{
  "hidden_size": 512,
  "hidden_act": "clamped_swiglu",
  "moe_layers": [0, 2, 4, 6],
  "num_key_value_heads": 3,
  "norm_place": "pre",
  "positions": "rope",
  "init": "normal",
  "init_std_qkv": 0.0196,
  "max_grad_norm": 2.0,
  "final_lr_fraction": 0.05
}
Below are experts of layer 2 (counted from 0) of a mixture-of-experts language model. Rows are named gate (a neuron's input weights, with its number), up (a neuron's input weights, with its number), down (a neuron's output weights, with its number) and show model dimensions 384-447. Each number is 500 + 40 x the weight over its row's rms, rounded and kept within 0 to 999. Numbers have three digits each.
Before each expert's rows: a language model's description of what the expert responds to. This comes from a sample of Wikipedia text that the model never trained on.

# expert 30
Description: Adverbs and quantifiers
gate0:473504477490579566519482568488584523464489498529445499494494532532483515481500513566421470487502498503439501521543466506456488466485498606523460455494569554467504460508499497371539524516471541
up0:435528574518537553535483600536551517444457510565454442464446530509457434475464481520496537529475517555486550598518522558505497505529499538575479514466558587452484488479520453424548546486498485
down0:502455524518514441571597497493526581498464453517544442469516531472499468496511583448474466413470560516519441477438472575535508452536530484483439477565467457495477544423527447538462490543462497
gate1:473515487458534491493508415490505453503473511455491492508480477561493514440542505557487481538414452514483463495414561497500504556503546531558551495475533478628514489540578506518424480469485501
up1:540529482504484477506489434431513545506476514514425431518438495510502600496437446488529545498467505462474545409455492498460492542510539558548495466499534459514518510488500554460373449428510533
down1:516522469529504525483514516507509426513537548451493495495445393496485450470468504454540492455544490515451543475525448492498410460480418475549436523521528485432476494457500504528501536503561439
gate2:508453543495548485533515496517444478469441481507513546552525422597569392444533496576496492588502519493436540503512521509546498467550493500509488560421495496538522462510531531524546578493480485
up2:457555547483558489519423488484515461446458538499500486448468521554546403570579538493501508562468494424491493451460596520527487538490459496517471493489547416502475467541490491482530556509484409
down2:463468478550581434489444525513554414405509478483555425519448516504436473466564469473477559552499526458477559522506505509430513496520457445576487451544531471479482579453509497457534505437527488
gate3:486438496508472499479506511470488505528465570527529449474475418440550537533486467416473450516481531498461490379451453443429501478519432578497552553540467550431565552483470539469448422517443487
up3:492471458433469543513517471453535508502538485489494504461511518549548550554577409438530476434482452468491542448495480421421496522544472520457557440524499529500550490475516503538484515496578455
down3:481507495483525537522519471488511572509541498554501466470479432487479486561504501476515475483476464439466480447450514576433500484542511514491482500448502570453458545532522470489431563492453515
gate4:430576543506538456577455422519477492572489553473550493518555443485471535456528466579475536517456548501460506528488488490471456595498431549536492551516512384580445474486498461471432502477448502
up4:512525487560521477434525486519483418500446489533523403569517473457493530427587464524488498532492519505536485508458543504537558506459495525503502567481454570591509472490466484483502535501453454
down4:494458475463415550568491555445463461537526474469529533500397517479552510500577452460551530496511524482537492432460510489435547508431499475524499492480481450423596526527528501529427469518499545
gate5:452534472452469491502503590469540550491545481491514398462547541540511503494532524472517528451488487536455544510448529546554478497526526541505515527470504541485562443553469428462539489498551513
up5:487473498394549473482479547469536493483517507446442453469452566537571503409556519473513504498449545501425492505477498515464530473504455535544539484456442537509483488475557473500465493500572543
down5:576482530585421456447464427537483481497531454494503524492477381509547528541509533433454505451480520428470531525546500463416546511486514521514546527565573510527534533479507526472528493492463469
gate6:563499456516486488423479480486432549549616496436486548441517470499536481451516463426543476585494561506495494477468476465494581496491421484487548482559485457530466466551453516513521537492539471
up6:485463425549466460517576448500469548494455523470523537476468428457505466496586460504492582510457518493432482484440437480447433480437469492509566506592575491588464548542524514526440505477517463
down6:497523530488497569507484544565519435469419490513429563543592513506503476532497500498531457477485551501489470481468473465527485494545518539552519465493513458451494507547501410572512473486505516
gate7:522473520533520578519513437475411532542493455471490472512486453533505551553488537494527498501527471447470542509549587526498505520544467479505507517498506459434525446526429503570519521519510555
up7:509497487497581597509485462504475560470500441496482473470510478508539531588504473491518489507442510484510513525495536505448556518552500459441538523524438480497575493532509523443523505434468502
down7:494526455544514506474545521556519489498477482557528453425506500501461577502467547529469479450474489528464488493467455509560441493417531530487478463457490512551512586529573429542495427513454503
gate8:436504542498547474474530463545578471517363464453462517550450512488494564551448484507461516542561449572494563509556459478546426565506520449509447446487449511484562522402479519541536461548431490
up8:517488544537471507462497468497570428518426519488524509562409484516428527581539446543527494473475472486544545543538487500501429526465517449497492480440472461462558466468490529533514523537543498
down8:513589379486526525478413497526410471565462408527502535525549509482520524452531472497518498531522433547505478458493559516455475478456530506561535527470499482557478531465476428584472541540546502
gate9:463517503546423529496471500468535539509541546480557480500472572436566540600518478559500444496510471520467530506496477477462488533509513456474520504418492514507519559531523550581463456538451522
up9:496531512464458510494517534496565467466536515470528523535521500549501447492561504554511447469444504551501425500492525573516465564503512464517477443458452501534492546572481500551501459425509520
down9:479516412486551550479534494467457526577508457540532481512423447613540454496520511436499464421435575472447489478581471500506489528532503516471428535464553511531434437488525474511401461487526506
gate10:557460515559440455561565548480573506543573455490437507455483463488518546523467433509483475511529487529493516480417492485507463528481564501535532527518437501494576485469481554533520459546450492
up10:535516446467566495490516578471473462531518530483554530464513484481505446568515469441432484484518482516561480493385511468486486531528507485516489529497504454505493465515533540539595456533468437
down10:458481452520516429526412494449503559510551503484486535459561473524570527442551518439479493446495587430513478534484436526497553495486513533586468468524505489496499439509493458504487441529509465
gate11:465522575417490500549481494536505473576543524498448555544417496536540563425528477507572479494519513499506598555512518432463513450484469434515535507470473561504477450508462471467567483506550446
up11:496479519488500499546494550558507555533448530501459505470520529517438479459482432506500508493488497515475535525510560519565561396444479416455504493519507536531458528486495452473455501571534456
down11:523565496473466454474489471454525513469408511524475549540475498477518456464529532516554508576463521508477437487513582475432489482476492500529469451534508533551464536503538489515479480528510528
gate12:557480510533502496588498499519487546494490480500540485543484504463518445478477469532533447544473389399439495459469489539476502427512495472485482535497467544567512509497513491503439526525452549
up12:539593402473384512477476526568498530458550467550543522457537509471508467604476530528522396568469491453515478494519517511449527449499544476462432518440528530612483527559508509422450561543533486
down12:531475495467583495481472493423449519505489455480509471511472518494472490537487499574538542464481468533399479492508585544493472503455523454566479502497580487534506461560566519509479569517456466
gate13:514525478487494490479460454509511518506536570491524437486509563431465553463474443525525541507574528489498587532460504470563469507487537476497511508447501511492538460463475486507497483475445520
up13:480507496509509577493506475514555498491475580456539433484465532506512511504451473523513496514490481440451568442490531503524490515543468456516492530456507491403446463505473487483496515447485527
down13:470434505504512492452533498549464594582547520432561500451450469608556449555493428495505477522484511448464574514467447492574550453557495484392480472500514476514472447512518515566476504493481454
gate14:538512496525538445488525527542544471509453531538517515478556477466476495529546448416501441451467463572498482529471508445468509483526500502543496575555565554555503472468557443479489468472496550
up14:495532461524529497515530485518563523520435522430523514457433470494486519518511491463476517491454467525523472531543500493507540538541534540478437566498616543456515492484479471481451507493485466
down14:487394521495477521476511492476438571481521534456445511447493494503467553513570482533622522499520458509533502482417517515410499457482576520489477440598491449529534508545458456472492469456537548
gate15:458542566489547484421454476509467550514463441526456543423474553458531577493503510457522563576502491499539535471538486485507461492416506491528532502461483509476570507509453526497438493507489474
up15:555559590458544488587474494526501523531490455450501534444518529487592505483461491406568470490465472519530488542542531481504451469531462520458478458494436430468561509543471466438455489548539524
down15:480561445504466481541526475532500508438593489427460545428518449529424482522516506546499444430496502541496550545435440587537518470584509507481429508538553550500465430465529505570522509470525452
gate16:433508491604494472508477574529529564452425471454460514460473554454558433469451543528519514531548565503545475497510529502442504525504487466421512487540406608524549465520572512392502472451460533
up16:458531550522481450516500485494473552429416524457505526495495533508475432425543509517487470515540563521443530533471510512477516513498523471476589586522460560545555487532540507433457474495459522
down16:442499518535491532529510461475416528505571465496530467481564450595539511503443502440576611517459498532507472556490481532587524450577545441519470520463462457448479467458465539448592539519509484
gate17:556577508453451495488510556505513459474549489553564508531539452480475467549464546512494470569443535459449512569466490457489513521444491441539498504477489465532485516540490527482585493472474501
up17:447558532477551410479499496440513521529537482540481514521494539541524495493505440550507488449460482499558473529499475465523492444469470572456502516497536516567490522455506460479486502466565536
down17:504498451490391498528541494486530491507437492500519508481534455510544576560515507503499565505439530441516503470512442476501473496485563543508547498482477431562523542461560560486528494426525447
gate18:433553455439570460421563520487557521514473432465461576503556522479502485517517557477442539467540505560504455509450478472440483467545544576552488493461503440521452554490477496562490578444521450
up18:413525498419529441486556539510518548534470482465561541497531532476494513481512482533445527540511550539537449504435521427475469495475536515534529438509526464460447536496472476599478570406502410
down18:512448534493482503500560463525484558554564506501461505544492497572480476514513505508499503540502543485479500544473472601620520455452426532542472454570476428484528502484489506458520536372534472
gate19:536561489478464503429478559461573521542469445497511441577485496430493613541456438506504473479576522507479488480630535482500563444511584460474486497421524430462531552441479477514505555502500513
up19:571529459455552533473499477515537510471454519517558498612478481551534526516472497490524554493528437546459445449545478413467515490544539492483481451471457497465488590458452473506514519447424512
down19:536500459502521541539450523501501491515442555478528541478487477484474566482510529496547498460586491555491531521500472538482447522577429486453545428460492476464510443453507529454435494464516574
gate20:488523503456511477465484534495473572476478498494483516490455461503501543433452484469471506468528472487429500581443456469497428465450499496507497543514532478490511574524524549524484568497441462
up20:493523471481439467464545511568541506485462555500529541486480447434528503415515499488529474521584499479402483491501499488502477477526507520572514494441526492484519432515521496493486553521445458
down20:479501433511520530470531476516475558538498560480539482522446557507553535529471566478558447512552460477530463438487543538514585512553480492487459438454477466458416469464472525421465450506521431
gate21:493537469552473440533528487479480487483462507513445487529535448475509532448449409483539556550517394415552538496474550503481570525441413534528453503444569505491460529414540530461385534539491504
up21:499452486488512507559549489513478500544480459552435529526513524479494532483515518482535501470494502514497525499480432478528625556491507474520466534433578467501440456461492537484496544546497410
down21:453509575463512479506493450485541421441468528522557427546541461519599535599515498449470494472494407442491556494453552478481412495486541524430457510481499550486445477568548535518474475495497532
gate22:456457489572519515537457487396499463405514450465537465559488551537536471517473544548432478493517491506463528478496519496512536477461432472494524570545498568521488510491536492535466447546504564
up22:482503481544525545457534498438488535454468480544482547555488512441546481505532469513457503578534490480533456596543476463418420518423429540517535487453459523552492540463529493507484462477500523
down22:485531455479480525447494484513430530483486531478481470460514470519484497465548466481578523517408450482489546589574551540489511487590529499470477477515456479490556576406533511452562476471419529
gate23:580549518522486495529526458428517489428465529475435497518525514523475468472468539480494508514498502433455583492522527501489574548496480508466526527479486507447472462516486527473532496574451503
up23:540529503595462527484563480469480491489437499495515526468502460568508397469441474460522438498444488473488515469495532509540514522491526548499532503457510492526521542466500482551417444539449551
down23:550421428537509541520494598468519556452433453507515539388478460490452512484495557446462480548533486486493458432528441508502452541578487444479471430471536519464425578405477545440499430444486448
gate24:527522542539472518464523521574537546525559453477480459476566450535513512486518520440451539475550503504495445557453517549486551503541476519525472507500458487490514450561497513451462480500487471
up24:513482478486437514502471539574542557531546485463488462410474498470511534519537542474536550468515513503430473550482504526515500436580494549585451467485455452485495479525541452519502516478481488
down24:483428448429504533581520449537504522477497472543482478460521488454518527546443530481436507445499438466535494513434509547495484513450497500516455537529465541446462511502456469472523445476518551
gate25:536513479484459515556537524499442475598592457480502537507521456521489469488458451491495523547495518532525537561522513583506509498502433544488531579394413484490528500453509507507509522520475502
up25:523517525561537515438486601541535471536578451485585578474561453495446550469491538503508544551496534501553509543444452570530517529485524531512600507498570499585527443521485554546442472485564498
down25:492472453427465445493430481543501508452488494494515511499541505519533452491545513478498436486517449479470445500488512592480533435498550480559552466538504479483495533445566507543536548527509609
gate26:515558513493547467528469446485534472557458529455475523516494511428488485518523436529489484498546509537530515487515487605534481495458507516483507549457500512488455426535489479486416449504422431
up26:488474469517588532522493436461538509550498473493493479479511519476435474521530467495534480486447550518501510503464457529540501512513498535459533469436524524522486431595483483426461441450445467
down26:520507496520444539539530459502550483510551486453501477496443530504510466513537475479478499482471508447515516481607538472414435423508528555495543467502548527498564439538496492541527429448565496
gate27:593488579497528515503452460455489510474567460498493472470501546430510509464508537497455419468534478495513479511520534452468514486537457506502563476457416387480580529524512524502575492469458553
up27:537558541540560528539442469466483452491565430480532446471416590430525424487489554486504452467522451490495465524532620424481560455480498527505548486516438374497565519500523488471577448496422494
down27:439528469510566497513513470527518482529509484513470429465481507545456481489481472506586423581545511506494424522500531504533581527503483453461493530580451505505524535411477530423387469482450493
gate28:505389540551431454470491473460480555497445447542463429435484540483557580543538496542512498461538512559417518507483481576483406442479459546475476563496504460520504518486545436522542464494511504
up28:473437509515503455548499583462557525480457466509517464525489512559519479565460510559464530533532524535488470446552519501513508469498501538498545547529523503563499543489489461495437461561495515
down28:424436491498475455498523515484480488505530487531534477540443421466497425481575477444471473504500511478484426523495461488455495495511514488482448455488487519545482470498494444558583451560536479
gate29:541542489475495483479515471540448422538484480507505493513431413504512494523490455446520485536555547510476456481485536528520458486491539584456557447509526498475478475540497452553505495523573473
up29:503515471476495456441558434459502466479474467548482485551476444469514556525529507387473503533493532520493531535540487494562468493537486537472512501507535430507493505542489518571532456536473474
down29:470481556572481541463462540592491577424467497597553498478513449456440460511463529528478439510442595495497548455580508551494504557464511539584509473442476527475535503459506566548459464524397471
gate30:534556524555553578436553503522517468612486461490489525526526501511397390500473464479467485474581513495538450493524474493497495561464491542456539450443490486431476457501467469466555453523550511
up30:505547499505521500476514564573459526601448433503474520479470521487482487550495441464471492499547514508540479495554527526569527570482524605457548545442538443490483481540473458489519441553532499
down30:553520426511493500391482486504518520469482491454494540539520488455490512535542490528458600571520491460498510480475545491476433398488440453415548495485506507579579427549509476521485477528451566
gate31:473537383452519503530468431531530516439414453480525528498499522550478497528473460473480496514493518483461457519416501542481523449569463492521584453536576522510542523490498457487581557502444480
up31:521578415475481533451493505509505466435443510525533479464469530517478516504487495532514485504447472502519489560483542506538552527480550499471511495502547430409496483449527447523539535543507525
down31:462446514459510428472468511438409544530434468473487523469547560528539467578521497453571519458534484539521555465474473501540501505499526638488446468442497551517530536528448466477506512541508487
gate32:493534493570500522517411489532521476528474551513517438450602430503454523446538484425432444511578529571521496435532428515561470484509482459510480515569551550501487481547466507440500560520468509
up32:530462433540520559574494566530458554535433535542572442449520529450487503489545487453503429467512469469467493440488457519583465470482489526520469512573458502468525538529498568513449555521526433
down32:492485527496528563427523499480433524533606563515506547522467452468461467507513438500519520545525505507483464494463576496458543514514453533466504507494530425527490411543540508471474517465471499
gate33:444514580480531542480542477550492478458561528490433496466491508500459537453474470548497548479512481414565523515434592525522521487483517522453501548495520472485490475438432535489464510468504522
up33:518531524569504499581506501489518483497470524528481477484496448436518471447451498523490568497483519486567483475498477514496507497487517401488502516591569529504452526473464478506538574454612481
down33:563523587490504522469557493506465509497509484531559527538477488512582516497495471415509464522528552457491489494474479489475552493472552472548472525507437576480494571539495429449505542509424553
gate34:527489526529483496527511441440518543468381596502490509500447397569514488570402523513480521487482517479490548492466538531531519514558446453476480473533493504472494515529538527444533495497532558
up34:501470569533515512509507456495473526442442511495494457506476499486506544476503498458515491473479467427513521552485497512538488518569482494468504452437472412496487541511485533440509463551538526
down34:508515459505498542517501524449467430519478472510517494544385505474473516549518476508503477619527502569547499492527540570534444518417488451523537545468546523464451499527550537528500442542520472
gate35:516509456522558424458473454473543513414522516496467507536494482522471451443515594507455507521491571560497543510510450507497469566456526517503456447484459405509513546523505419506571491536528520
up35:443500532489467496500528513512517428547541511512453499547504512525543553475525492526477488555505465470557491543515500554485516455499518477558547474490516431487520562514537569460572479476538465
down35:474460453557464443543529490518546485557465568478464443441400544554476505489493504459487543501468520577503469525536472458472523491439440464487471450512525481460488430426518501518482552503515456
gate36:534560503526500562533500470452517505527519511476461441452489492539501562474536541452436496537421453537549444497513523525480522529559525534440443521538480573501507466515432477580457457525486487
up36:502596489475529489516492420516509521614518503490482470476546464538521582532479454504431486602497500539460539499544485531542432480529504486562468505484551522452531475483414461512488481419464528
down36:486486463480539557426558485528496438476497507490583401519564480559510608505502573522502491515524520522425484466505540525548467503493472500465455445606485499419537535425494482550554575426498509
gate37:441495526486488470580524522502478424521501407411566502446562468454436524592481491487427485466462583532537517517590510508486482549496535474509484451452488560470461472513514557469537537508474504
up37:431502590532462565529582511484503404536473450470549476427444530455488509512492458474436520489533551556517562492558456500526499548482478564546413518538474564494451484493514556474557567549469528
down37:505512467504475463431531510426483514527565429502420494463371420512400459460533440427495528490477494505489444518552498499431567495463497544554550479410500483545496459444453454463461513568480506
gate38:530527547522456497528535502477556475488555491468503578540501462478436408474492619480497480503555480507523579498525451509592496503515544478564580467537461531484487493508475498417517498503549519
up38:581500504439544531498479567528448464536497552422490521513447482449454460525450490468475573580526574477513571512490516522469568501537497492456525391533488505518522561498474515406519559511529461
down38:578461504616443534512495427519518481512480432525503494534544422421507543516471575453509549542583483517594444490480507505542459505528508525532493470489475559469495508475486557522523514486520377
gate39:455460428544475446455477537526507477548515505522554513461483435481523500523463497524522559496502525461510490489550526471557474476445527448446460493487517516477510480549451476527420503437533502
up39:458502467567499538536506479529544442463462464504534528513464590501503515471490453463497484510558553558540477459438472551497511493503504529447522485509505492503488533447499475546468438538446486
down39:494520485452506494563519488528472568512498478485484520513530625520470416450499538486545480507544517443540550565444485492502514526477506507520525437508542504459480522493500434514484489501451508
gate40:510485495478534516489431534458526505540544457549533499559446425460495526516481510453488517484471473508532567559402543508425477510490539525505539537519472503431477484457474429456508474473551501
up40:485512500537450503509453503530512451557580378533504419532475520465489441492503483447516556539436545477474533534452514581432496445463525539492583534543458499475483493502572546448409431546544529
down40:490428518471532508499501534538490547494496470520482488481547513489515468467508581530518480512484520453439469445520442422462547493535496507581535543502540544572448484519522512529468499451538546
gate41:463554459528534512442523589500512577533454565531467534435532522467508483499572473494436475518504463534523547455454526536535506480507499547491463504490475532499503530492452449538541431498543487
up41:511493506508584457485492515524503576467486478435497519438548455505524435431573504470518543537493631485499520528538537495541447486542493458480490513466501539504480438546422488536529490468567474
down41:512479533501423500497489555515563470483508560534503490504492506551503494496537443557467448517563515487486470501561486545523579525481492491505508537511452555464498452506477453500505497556470492
gate42:541488479514489523479502515476489499560494500472561499502525524452438487507543546435448537456508506510445541575533531564467478506465460505507557454524528480486475498545496504542502519515535593
up42:513497520510456508433517471487519559460505534494528444525482459411450498470494520466423534529476533497487544537612546569490505518518473524532499460554491470489501384504493515527451461527527631
down42:543483472475484506486504499500424593484472510483431471531454511499527505545532535453526493496604545456517359559490497488524588487443453577495469500482558484492557543486445499521492522464424505
gate43:546455511508503586478513453495498425507465523544415428498535502460585551502502532491493486454563439461447529462528527401546383553430438568507574477499481469476516441482570429475528586483465519
up43:478486437458539486471541480514573534478461487607496495495526491478483520483524484474504466437504419471492521451455461457530478515467447498533525487422485534463467427447534490459492539454562609
down43:577470552522439541473422552505504483491540554551438482479476443523486529508532443526494513478529498504446509500539486521458508497508532498499477451491489572433505568493526514520511538494484465
gate44:554406615547535554560613560492581498444568515554522553421470465519515502517479428552485525489506501439503457505491475547414443488488452512455523429557494548438525404538517491489564519495482441
up44:523408571552512566492583560565559531476544511580451490449455531490513449455528424546471526484457512474466518506462443536470465440516496523460546463552412508491505455510525546516507518523458455
down44:491524506491438440525518500545539448519516521491457455421561485481464477548553534487469550518491477438575472560459591485556544502495490488478503462482549482458541465458505491499457472495443451
gate45:553487513566492456507504384520525448515521493513485551531529509615451536528438523507462437485525457442563541454478467552429558507475557465491480498493567518518529535439488496492469501598548483
up45:497510474505504520423501569513546516561531494483530510480511470514505594560441466514433491471534505482490496537547473497528507526550571460462530535498490545527491534475533590454477451545540472
down45:467507488447598454482517584528480497537444567517526528469499517568448423491481536556459501545396519449538509578527498469556523457545408475456502509462500501562524521510498546469485458515561544
gate46:476499452568494441470565543509462453470548463478562440485487546379463490525482467519462578568463471425455564473522453446517498533525502576543516511513620488492491560476561504540462547529455536
up46:465487493519444476493557552459482475552541540496534430498508520449509525460455432477473542555493482486490586538518455533532457457570540538551566487530559480478487557496566575499487505474520498
down46:468495529485465497498460525479519513464457460464494462443523361479516462526527454439436484416488557510443508466492482485525465455516514498582473523518492515539478479527502501517540539536517527
gate47:486518477541506540501490516498426483509510434555436471549470484469541524524505553508550485490449410483479430530529485470593482505507493509480498479495496452499527619480533588516457471465504498
up47:532498438498488492566485544493603567524531404485485442513543522480502564593507505447532561487434504548503447457509512450462511473505464458485495465477513426465536518525479561427424522492483545
down47:530477497531520445496487439504424404564559550499496531538478536472474503510470494464515545454528511539499481534445463438532508484478487465544489528493426470447541464494465531486446536444423490
gate48:497464501443542468479437543479555455458485486424458522534525521495494516545529516469555456482535478508477485470598498544489487514498506452495486428481584567554505448571444510487556502476485519
up48:463480561472511481471439478515500463466463494479449544461521522522454491522491515460502496495552459491522531480502490481535529506525533457494513461495527519514465418543520524454550432458525558
down48:556456495427431491504505509451571411529469528482466423529590515506453529479499499474458470461489535443535462453482529524578519469503529532482559569497448484548451555519444523454487501549496519
gate49:509448531487509460532423465466505503463499474531479511455537458467507494494495507485484483483564454439562479451580520489519492515477464444500511528524475525499493496565603470527527523507494513
up49:483483476435540483546495514468519450446593490526530519495511532426540481523495472536449437477560484458532495501578489517518566472523450449556462567549531492484485468510559502564437546452621540
down49:509447532485561540425498441470485529503508537408520575512491481512563428407438454522501472481504473564440495485541529468473518510481578460539548576496501527484452438532527564478488477466506567
gate50:489530412556522567419519449562548486581449493414488606478574474503484516479455476532477513496471540506502521476408496526514560539527442493460486464516496516546517461493537471459499450512534604
up50:494492485495558522508516522540485545501459429443478594549541485496518564528475448514457494481442477483462503482462531511526514534489502480427530478580507446531515509472537528516565480466481566
down50:497485419507539518475508531475470466465512508553528542535505570534512463517439486500475562461531483553406535485505425501480462482501557448536500515550557439474510439520591470490547511532487478
gate51:485519426497461483487517512547542463511468460469452531531588483413480459485459506491437450542507472547473506525437497429494553489532436489496459503402496475508502530503516495447556536425438534
up51:457534439571492504489539484527529425478462473486496517516504494479468525477473514510481440462438467511479477510422429484497495432553476513521498399485534472423546510480492544480470555494494538
down51:506489588485542441529544544548574560512493489492516457508432523536503515466433531523407505537541551483465506505494431486473446458511507493494473474518468465452493593454512463573504552427502471
gate52:432550464490500512544499483507527500517461504519549448517476480440471519525438506424496509458450473535488530531434488502449479514480531541503399519527495505487526463516473447492522479476437467
up52:464501478489459556516455503511509489547486497546517489433489425500424463520469544458468527510493507548453498466477545490427542475561489472499516549514523458458528464574477428522453549518499523
down52:509501495438507449430489473500459463534523503529491455418468586437519565418545443462471482530462471551494463484483575477438451554496504441495415478514476503495583539447504451505491536483450527
gate53:532501556498491504507466516474494539460499509511518442525522452518480450528526476455486462517506486462508565442425497461460532507529481412471507477447473468447503498487533452594513515453484508
up53:508474516505548549418439503423507502451557521511483495504591523505521558524535522495535488490503523471464493443493479464496504461504454510529444435516519483560528527466505472532496484459504476
down53:486484466531448489455567550502552510496431499500480607465448540453530536500554510552435491512517511488508464479541450520460535437573483495530431526596548467519493473534618562481489525513506472
gate54:535524412507542527510549495442488488533562518485497503493477468526461505498499469464441508530562499459453517556459495601515522428512519537471493458523476524533550523559450499468486439477522522
up54:549501388548534500470515494444546435530531485507531493510492478551478542509565484487491512531544450466501517534493496537555480451507467471446445468530483490519505491527477582476477515467531473
down54:519493584445542442487499524470491573433488529517379542482438496501466561469496416383535531478476514489535434525502501527459588440550460496531536511459497525544472498498508490512540511516539448
gate55:510538480532488537584411530454542512503552478540449516565454412470495574499431433509508511534510482472450516463490503491550531483534488492503521482481445495501493507498474471457500449522464530
up55:493522498532495435448569502476559476390476525525520495577443509488514452490495467566502509534553534463534512465482460580488496501501477494485489485499433524475501536536486509526486511502511533
down55:469513463438513486444532539513561515490579481425469469461458449524572533506444516420497559460486498498461510503508466483524530525589433424486537490478584450476492569591564479475436560532473539
gate56:548518401492555551416537502492543516457571499471535492431493443460497497524514468471481474511473474543465468536524481564491578529476566534501500450459514541522499514484475548534472494494505438
up56:482479464547561523436503539538486479463493527474521464445458512499470477490565535529456496467515479486431452498504473537520581503506518585513475392477528503495547562488523473529472480506497504
down56:458632473505544482472494514529489561458499454517537541471511558494607482518519516491568476486500489507507530441546556480518493552494525447530569531445490457518438434471584427505523510525493541
gate57:464496590457463475547487467440544488487594505517519503521541534436499518421469439513463484442518480510566527481529555497518479479473568473516500477483538529483468403533518492462581449464427513
up57:442541492504579464505483479459429452519503522506521511523493512545556490411446522453524441512502524564522486471498538494514476450456625456561515472504501499426496481571537438492553494471473507
down57:475443501433583543522562497533524604524523575464510499472469519553467476464520455516524435595454479547516498521480511493546571503515483503483471516560510495472435487491475469520540455519532512
gate58:583526459540432482462534440471555513487483449485543505434542434525483509474504540484555532451471471536503483545485417545423488553587463533517579479446494576515462484483508529492552490521531490
up58:546549479542521482481454501502516489561547462532519529417535499540483408540489530527523447495551525556541536557466531586524489503537524504451492452436442560559481527485445500493517465556526502
down58:521457438510514494532491545494400449483483626481544527434496495461540502499412528462505487487486416479498480585463497574467499537529494511542501471530467539500472498500472445575493508502514491
gate59:473401503501551470496480469485488499518540570452519546475533517474428479543440481512457468544473498522517447509455513517462477486478511533540416509468509455440496478471509478548520426462487495
up59:490430506451536421485432409553485511413564521508480458487544467549470467534491521522486481447469445533526487499494565615494514501487535520506476497403521454463458548474548534496529437458526477
down59:522474476503468504490481500499521537508503473450525486545560590515495426485450471457539517460561474566466451511463502527546421452478493502486510498551474525482472536505505474544444537462511569
gate60:496493539582446493420516475549518520444434496482543548502464454496431512454542510494535446473437497498549482489527473469501496489553539522511469451451558530529465485481490471590509503559451491
up60:438535555512499445554521537526500475479546509527479497520512540483530476477447460456477498446479467483502424476484491544505442509516451534496496492549559501493520517497433546509518468516451543
down60:521564484476448479478444500510540468489434468467423459503508515501445555462417529524491446457536441526565520547510487485485463440439526423522502540449564472543439542560500426502429506466485541
gate61:515505602484486553549482473531535514468468465476496561449542577554525492498471461508538434508558538498533500455499555516516531527509499524517520467497479458531533574442480491505452485527541539
up61:440477555453569513556489482566474439484458516500574565487461546597459488533505491425487446521497514544503476455437551528530510497539485488454557496519442489498488499446519472493538518545563478
down61:583414603503535471489521496413575509504486510535517467453500507515562473451508469482417471541566465429522530497546472461432502545506480512548443501559493501420489450559533520480488506490525431
gate62:502458490613474475487500524477505455543515484423510565453535519428466487522448509485470590525512562528486498464541447508502541491477393499506466502367520465485479405458492523494495508585608486
up62:484445476573462480470537508462510436469565545395475524440591480463483435473469494483516543443537534469467515547527522508508496490442459465492483502463526454511533417438517490497429420532532465
down62:536489498475475475498540479466479542455536520562481538550525471528459479480516482500513451439496515512531542484503471499519533471506476567501471483490491544453547505537541501553470555551531485
gate63:509474488533563514494564553428556470572489558587485481488487503479455531478509458535430513508460539474612560528499514494542507486479508476455454414439446522493465447522502570510481513511469453
up63:531498508543566516503506530388489469507541528579473366521478471460527503494532423540473494514466449523568558588527514517534486445481519478472495380504474525532518473474504489482487574549521474
down63:498481469426539564503544474421586488500508472469459474486432512531516456508535397498550444507468581465438491509547495483484422488526539528454504591476539515472532471572532545513505477437494475
gate64:510466496523482543465512558446575427502509521531486562509449477478539404551535437503536496501498534483467469534512512504491516568452498482504525535433443406482469580560492488465502448529517412
up64:480539528484552462530504563454533479499524568483446550477441530566546427472574522541554475533487579536445504494536458464473507484520541496498497539485420561422487582548516531461551504557508507
down64:483478522462455436525553402456437509545552459543486495492481510479486435555469445469516523567431558484512467460503468531556452472479528542462519510505464517520547516553474553533535524429490491
gate65:444507544462434464474465456488486514467477502518538439487428570436512505492455510505536523499546476527534551488447476488504448535503489514505488424513399518510468491452575533451524550477502502
up65:513510508501495523550462473451505553470479508467531451497496585488518444513458490514424496532480427511560532389543479502481437484509487492489454460414506498493504472499573516509516444479493425
down65:502442530518564480484463477550467511514459517459518521485479520572523471476442502575490473515512493483475554512416462470500469478580556566518497591539437453491471517469504541506480394495458530
gate66:454535571483487468509513470540510451532511469492462474550476527505494566631469460494510473477531450465485520511504574543475488514477544494506494553583464478511542467483480486532518416557539462
up66:477462549515510515526445502582441457558479511485505489542494520480558524534483468573532501499475404495491515489453567538486437508534495474488491537543421447460521540484445466561529462600545487
down66:520443469478467376457439513494461516433467510487542546530544533464500447477523414523475523567530483482491460541519529463493471540396517468463487478540514524529545498459486455444528473468513535
gate67:504520435524495596505379545490534547575509497566520470482611510547478394494470462485462527509457502465499512550539479442456512544426566537493480509517520486499453533530562475586508471520560517
up67:475493451458510540525451519538530538585492531515466526490522522492547425507497500519486502524486536500525540468547500465451495510467544507538493521530523483491483513507477442515539511541558539
down67:504435443493547553443535422495510498508532494438497520490537435391493502497481533458484481479485475522562450532543546442481507544538458411514463470479481500521540520501552483518425511542528455